From a checkpoint of a small mixture-of-experts model trained on Wikipedia: 12 layers, a variant of SOAP for the experts.
Below are experts of layer 9 (counted from 0) of a mixture-of-experts language model. Rows are named router (the router's row for the expert), up (a neuron's input weights, with its number) and show model dimensions 0-127. Each number is 500 + 25 x the weight over its row's rms, rounded and kept within 0 to 999. Numbers have three digits each.
After each expert's rows: "comes after" lists some tokens at least twice as common just before its tokens as in all text. This comes from a sample of Wikipedia text that the model never trained on. Tokens count by the router's weight.

# expert 3
router:515508493500527467507530505511498457474495531493531484491503516490510563462472475478520547504520518523507504508528466522545480453534479485487512501485487451513525506484486500489507493520485488481504471527483517506507496536488487499514501481491511428425442506503527541485498518519482474518503520499474522478467483529506537503508463517514545453496452534477485509492507488443517487538477
up1:456546484481520439503538477522449460495517512539503501534482488505509520462520509552527506521488500490531477489490451454501466536556503469471527528528531471498496503505522475502463531526512527515517522490534516480481524511477510501480546537491504487495512497496521542466503493548500483533501516514513494472506529494505508520503536482474537492515523546498512513465528469457512493478515
up2:488459480538513494490464493492487489463448483478517488467541499505516510489510516509456472479468473455508556509453493517512506512512494490539511492520462518512541495525499433526520525497492472467498517477505468467513490513511475503510459496478504493486469512510516484546528472535509526508513503454489423561531498522518514495451491514476493502514479500470494459536515498510525494502517
up3:453519492543491500505512515480499500520518490481496454492522519492497539481458525506533517508533533526552468489493527521492525456499503506452497473495480482527517544497506501495502448516509446523538462506486468513482498472437526495512494509523521476491494476502506532512504493428490450458522487539483527532516534499493533531506484496453499483463499492538510483473486484509528495536492
up4:539494475495499459515477500486488495448484489501494509528498456539493486512492507523567502503514488488545481456504534500513517526451535511502509501524498510494492463527490482504533492545540486507517519506512507526497483488550490513503505508475451504468492550544478489490498491462506509493506506484489516542473478480490534477450524564513511486503494513497470560522463492492550459451484
up5:498514454507504432549491503464550483539528527462504540500533506506491495524467483526497507490489481491487473486542495477515483521472523557550498526479464548493518489466524481463466506481479506526513539495470490492499530485503517472474541533483500462481519506489547489538544513493502545488504490503495514469499482474507537463510468467507500468483511492486472475478460513485504503484520
up6:548502511527510468491520515461504506460473500483479478526462485479497524516438506479480482535486500508453505538543481540482488505479528501451436495510519522555546523479520518545487494523458516529502519514521521459508501526461524456493513483499540481548464515463503528503498521490490478491504512505493509527511517496455461496508490535479468499503486493476518508517530528492486484506537
up7:454490501492457528503484467510503535517493545500505488458509516465500514486492498501486481507545477466506477530548460483461540507480485506482539477517485475475518533471466496487518484546497486509476457509463518445495529490492509515515458489456443457463525477519484482495510521519446538513485549511507500508502508479473535470476490506495496493506518511491484516460510447492504456515511
comes after: " |", "|", " ", "\n", " 3", " 2"

# expert 5
router:465511534471458514475536506498466538520520508541514508561439460493501493489510449530490507513534488489498521513501476513494440479459476524496500518515508518470469490498523507475521538516517469507505469471513514489526470508512532499452510512498469513501433484444509499520449477493511523500505459532493503536488479539523480479525516518480508497462470504529492514509484513512493460524517
up1:540548499507484423482557537517516487492543496570504521531489464523524486480485478545499506483499502501479465487542463504509501488476492503480482524503507485514478515496496493514499546488481492535485502465505507507461486513481513409544543516547496481486463485500510481490455488513500531455486508517518529491502509479498498497492507492469494520477485491508483522534484537508519488480462
up2:467481543493513490432479496509503487485496503497517524509472500492521529538510511486522524521463490482489504488538504485480468490468486528474501462497455578453513523504519515501499512444526452476491461479472502512511454486516511494500512493517513504463489482476496490539478535470515523495484503471508517512517502477500481546528481505510504447465499460529511489540503561510477452539504
up3:485537499466488513515505471493555531517516475505487524510510505504490511462493512492516499487486499470518470493543479472513506474525481444539484493524489517514489533494486496540509490524471538471493465525511488500535493518461517539542525475496491490514492537461509482532426500501529497557496486483528496474493513510515560533492502537432526484455482481512504512519533509516476518488547
up4:490451520470459470526516472506445501509503549527528508462518492513474501501492516487494505548506523486486512471518448490545522479493489521520499475519506504504498470474464554504474524479505520464494490486507495516469463517532472481484437497543455486547473439530503460475507529506546518473497516512483474494520496468484465492496489507501486517487523478484515477535496488515546505478525
up5:549491513488526526481464505518502486527514455477503542489516493513559530480449460569521516521503485480511495447481506490517506521483498473479502501500489469462486522434529498516534505494488532518527518512506512505545494520460451516509493511495495474514522492523496536473473494547510508509471512532525472519481534504513492477525514497497506487449440495478493501528531483544486475471500
up6:461518461492494542468527510521501498511485515527501522478501485502482481410481541539502535493502544499510525481455494471507502503496513467501493464456526520507506493507495486547451511552494531505541495506491501545489487516514482484476516542480478485443493510497529511500504540481488507457468523513466478467506522474484463509518501459502522495523470508546499490535529457506502512528495
up7:520521479504534483505540486486491558518500544470515509507503529539523498481480495495520494508532534475482458502559525543493477448508481500472509465493515527496515515501503502494487490540496448511471452459523484515509492520502502457503494561511481546527530515517484497522474533542477523526501468517505471530501529478503463471535524525505518481461492497537471527493455515503529519525508
comes after: "3", "2", "0", "5", "1", "4"

# expert 11
router:459498459474526490464503509543514499480521497510517486508478511497561544523501501510497537484456541479497509520509539491463514514524514489496493486504499517521492506513522503504428506464427504481537454486515512460468472505512477494479508493512536490472472467514533525570475513502533493506484494527486494474534464498495502517457511487503499487491515503529481552483513512490547485491447
up0:469490477511491513506477503490537522495515483517506519487493485555533509519504482461486542490482544513512519489579512535451463524493478492509513511524504509511519498444549482498430497509489468489491481503557523459514506535535464477508508496538521531496509487530528521478514505506525456440465512494505504480544480469516520478484478538501487499506479464503500511513536511497530488485503
up1:518568476438485495478542544486451524526494542489512475512464486510497507482512493481444530516471535503471487491528460459470499535511512474527531479510514505467519487499498517495525450504460514510473491518479535476500460515487474535527530502493489497500538497502493496482479490478516472419522485492496513474496479497526482500493510499505522489475494473516472555515463516506532524513518
up2:522469536513507490499493496505462495499540514543494431511482495544524480488539471540491484480488527542523480499536504494457489508502523519493545490526505463508487543508512535542511478481536455536532502532487503478484499532484467501507464552521513468496505498505531528508500518490476507515522474529461501513527483491465497481454523516512499475559547535507539477509487504502463482499474
up3:528509474462465501509469483511484479515509515477470488443472437470503498527503506512517517508515536496504500456486485523493482495470513467460555503520536473523507490485484517506473530508470474517541544459512510473517550475462484543500518524510514538517490477483504477505498485541507542444487527502533481498504486503512522505530508507487497456449505559486490508525496504459467509470474
up4:492475517482513529491492488505523462467493511470484526499513519498518507511505515474514542487521479470508441496526468551509461521510501531528504460474514537475512525528533515463469491514492497499478516489487471468527514494498454486526547534524487522486486464474501450502476502528508513530508525509493488510495513488513494493465496466474512480513470477534429516451561535497547482475457
up5:520475551520473474466570489550486477455518491501492470473486494535509487483518498513493524496493529491493525481469519475487479488529523530473499453471477516510500532488456517459489483435478531532500518472471496510531475538495506469523498547477540460523480471496489518525492534540520496514540492550482453514504489514489499489502498468455488469506481519503482505503516499466511477490487
up6:489489454520487438503496495515434533528487495492496484457486485510514532482489535499460457509439496453499504501485545460550469516499531492511484457493492480462490486500493506519490486486512497534531514547521495528480506472487517494512518486544514485496464521483529532532527472529499453488535487463494535511506509496527515501508464490473494522522478423490506485504494533500498484519512
comes after: " the", ".", "-", " and", ",", " \""

# expert 0
router:506482573468527503497511469486501498473542483517475517487482432529558529525526493494453460467471471550569519484459487494471489519505485495485519475490493466476503525501509506518563457511482484507485481503522524505538501528491471495473502528497474501484486524493524482536494494511499491530547494519479469484511465488494486483455496525480482487522520525469488494512499490478506457510480
up0:480432495487514510530514494477498505464540501459500470480563504486483530454478502473497508513480493512525500463525474471488501497488456504517540452530519473494476532495524484487462492468535441476494487471516469479521498512514500510506492558462493517490510502513517490455484461525465509477504523525510483485476539454512512524473511445442524519508503510482499481495541489519485495492500
up1:471519536541487492528528502527494478462535526516471464486493469527476512509523519509499556495479496475485494487525467457509528485492539491529500504517513528528517467556524472559482498534463505467454510499488533489504488516532504489463552489499462514496500464485522522516478509476484491527493480517515462548506447504498537516502553505482499513447512514480521478484489500490491474544504
up2:512507454489471491462529509496483523477484497464477480499542470464509479529485459518493482480525492470541523516507489500510482478468529495510528492499557524449516548507502504493463490506484447502510532519503472505474467547461445494518508463552477509502529491458515516497541502504487475508492486521502511439527472520501497507497520517510499470533519514443554520520483495517499500495463
up3:515506487516525541504474547474489480517491544469532497508515478504497514544472509487491479504528500503482536476469505442466522471526487505497530501482482513530508506486519475502508462505504527499509471485478476547466555481496484513416534511526516499501485499487525507526515486509460527531491543474526488482503480526495473507508559528524506513532512524524447497484559515529484507469469
up4:483475561466503470492507464511538478478504514468518524510477480482445516468480523533523513489481546492537509463515491497502503532534473517483498478556515483503498529490492498466528445520491549505515509529534483527558486505507460441520511497495459482519496479543508534526517461566492494488524523503477484512527498502525489512554513533496492491498517513520516502515521532507505508498514
up5:488486496472477497524486500485477437474500516501497494486485462508478561550477483464485494524539525476505521506436481494511532531514507491457515514477484536481492476505561528497510470522485493508469526488507513513496506523512500512480528506477526514502521514497522474498490534506557498435485502505546456505509521495496460476523467520470495489500501498470497501543504536430498454466490
up6:512471521459457523500541531500503531485526467453503475462504441508482499476488494520506470523514517497507528462490487492479510453501518512515537535520501515540522530473489538485506480535479444522515505490495502474445500549536478524532493481527471504530508549482507495505478471516481488517534511501523525461503529510514502467492533517553505489519525540473522506470550508505529500497513
comes after: " K", " M", " B", " A", " the", "-"

# expert 6
router:483508532466506494476545491475483453512496517499473556509507485483541507486479508489516528497452509503501510459549509493477472489500475462503513502516518523485523536457481533478469508514494488492490488514483526478472549484525498525481517518502497486446464503510527496532492507435468490493530483455492461507507505532472434486474510475439514463491501515548468495521461485518485515494491
up0:569484454529526508548519482489465515460473515495419522537470485521467487480438546511520518519504533492530489498466490497514495496477478490525471480515480516476505541453507534527552534549493508528492507475496526496489502465520501514515526513503504485475453497462540509506506491518516477506513488505498484509491512518490483499492517485483542463452519527519515527490505471474500485504493
up1:529506483518513508510473477505512506467474510504506512486466478481519508497507507444448571471459506499506514488538482485506516447520474500514486492468506445488506524471523481512483519508493543477520506490529516535492470509467510496493522483439514505466479533488470521520473532483480483463447499542557508489483485515493504492486547470488466474479502514499502467506538454539496499455490
up2:459490489524436505456472478493477472511525482514526459482510462509556553478485482489511517476500531516525508502497531496467493474532487459523506500445468491495491497495507466479535493493480504499502482521501482494456514489548444469491506492490477520504477499540486475441525511482474500531509451492504533530504497465526490481511545470480542476515493518458555495510493502491489483519491
up3:532546475466499467514511459511450513495501515526501490488523528478478472477478500477508520445487500529516478467502492488506497537576473466495528500509466508501512505534484478534466476499544485547523494521488475549497496555553515495522516503517493528456480542483514512488508483498461534502513506514519516494486512496485478560484525484464510501491531484486465495522513543496539482479528
up4:491565534497516520468467525485493494477480506516484530470462480515486513501509498511540500531474492534457485510550485474528482509473487535517470452518478464516464485477507504455485491492492461472462480501535495506529525508482529494509549507504504491529533451508493494553490488549460472463499510511475517477512475487518476524502474532511517496489438509518498496484459469466467523511482
up5:543481468508463542578506513520465503493540480479469532544500506517525507451481490533530503478488486511496503472476510476449485460541489486529511523491504478477482514495505511447504549509511507521526511550488494534550481520511494532485489479470494474438449479508500492483495508492499512510505489527528481483519489511500529503542522493490518514469518496530435506519511514519528487517516
up6:515525543513485474444526513455537483534509462488519531480541481470496505465533481523473516470476479504522542541473519519501478482492480500504497522504506482532518490509462455496477516488467484503528515498505519465518502505504500508471470539487470458557493511519505477529494509495465512511500470539479503519511519531529541500505495518415530488522519526446532481504524531483511502496477
comes after: "\n", " |", "==", ".", ")", "==="

# expert 9
router:472485508465483489451555510571497486458486501537500497503505505491508505489512460507463501459467502445511489482503529514509490494495473541468556495519497435525509503484497527496454476498480494473445477486507472470497481541524480520491506481511473505466509522450501454496488512512468488457458475505491497453544471518488484481489501495490495488480503502535518468491526494488526474496528
up0:536486516490494497508477487541480464494548528500512498489494482507498464556501525453483482460477474509506503511533494471508470497466482506517521506506482526486463481512492496508517489480497478458536431521513472490509535470500516458525536497526477513463495482496507462515494526555527475479557506490523508512580523472519504523471516465483514476534495513505481495442506476502481522519518
up1:463487545480532498541484486534495491505511495508477520499492478544485491445515492532501515525504548494527490506514483516497502505504520509460470509505485509508579510498516457489495459478477450561491467501528490494520475497503507470465544506512494468460451502482470507504531471490501489520518513489474539440532509491516463504515451511508533513536496469477500504519486507475517509458457
up2:494498518497523494466492446502534507471479508509504476497504516528517537482476544480453485490494540468542467486493502540470512503490507487532511520497532474498488525456524505498492490475529522491491515488463431457468509520527500521513479458498443479542525480535494477486432537508520491505507485488473531528507493532493495478475487529538521523494463508483519502473534522529506473483545
up3:505478481516506516492487484525501505462493450527522520516459509520474440484486498495550451510468442543459500498501512487500496474514493511468551487512503498480501489491500476490484536467521494518592504494474493494506472512504448486513504489486460461489483518485519488486481489484501481506518491512532480501557480512515500461525498548507476505492514486465523492498501511515459445449469
up4:512517493525506525505501494523462515474503512511469525468472510537501486484509518511487509462454538494450487513526485526498492481510484529478495558526480582490505490509478455509434468526549509510491516468523521535485524508507510473481525515451520509542516502517463508500493469467511495465557456496500526455494490521467510515480464500477499500511482531511535512473471502494477509482476
up5:481538490516520469452496550529531489461530527518467497513497497470481543479468535521517483535522515510501494533500497511519505502538483498505473515473489494482441517506501532480528477454499515506510498488506460511534572492498525486453485520498515513523469467457499465531520520492505486476521481520523488523530497472512474482520446508490545510503512456538507472530502468469505540530481
up6:510519509482510504459486508498470508465498503445483536511511450501494449512487476495532464488500486512526519450515522507502464488464516491467501463492540451565506520489510507510506509501512483537507469523522494537494480442484513473506507493468488476485479526468512448475479443479466487479516478498487506481500526543504473519555509492469481475490505541479475491432505505487499487486509
comes after: " of", " in", " to", "ed", " and", " for"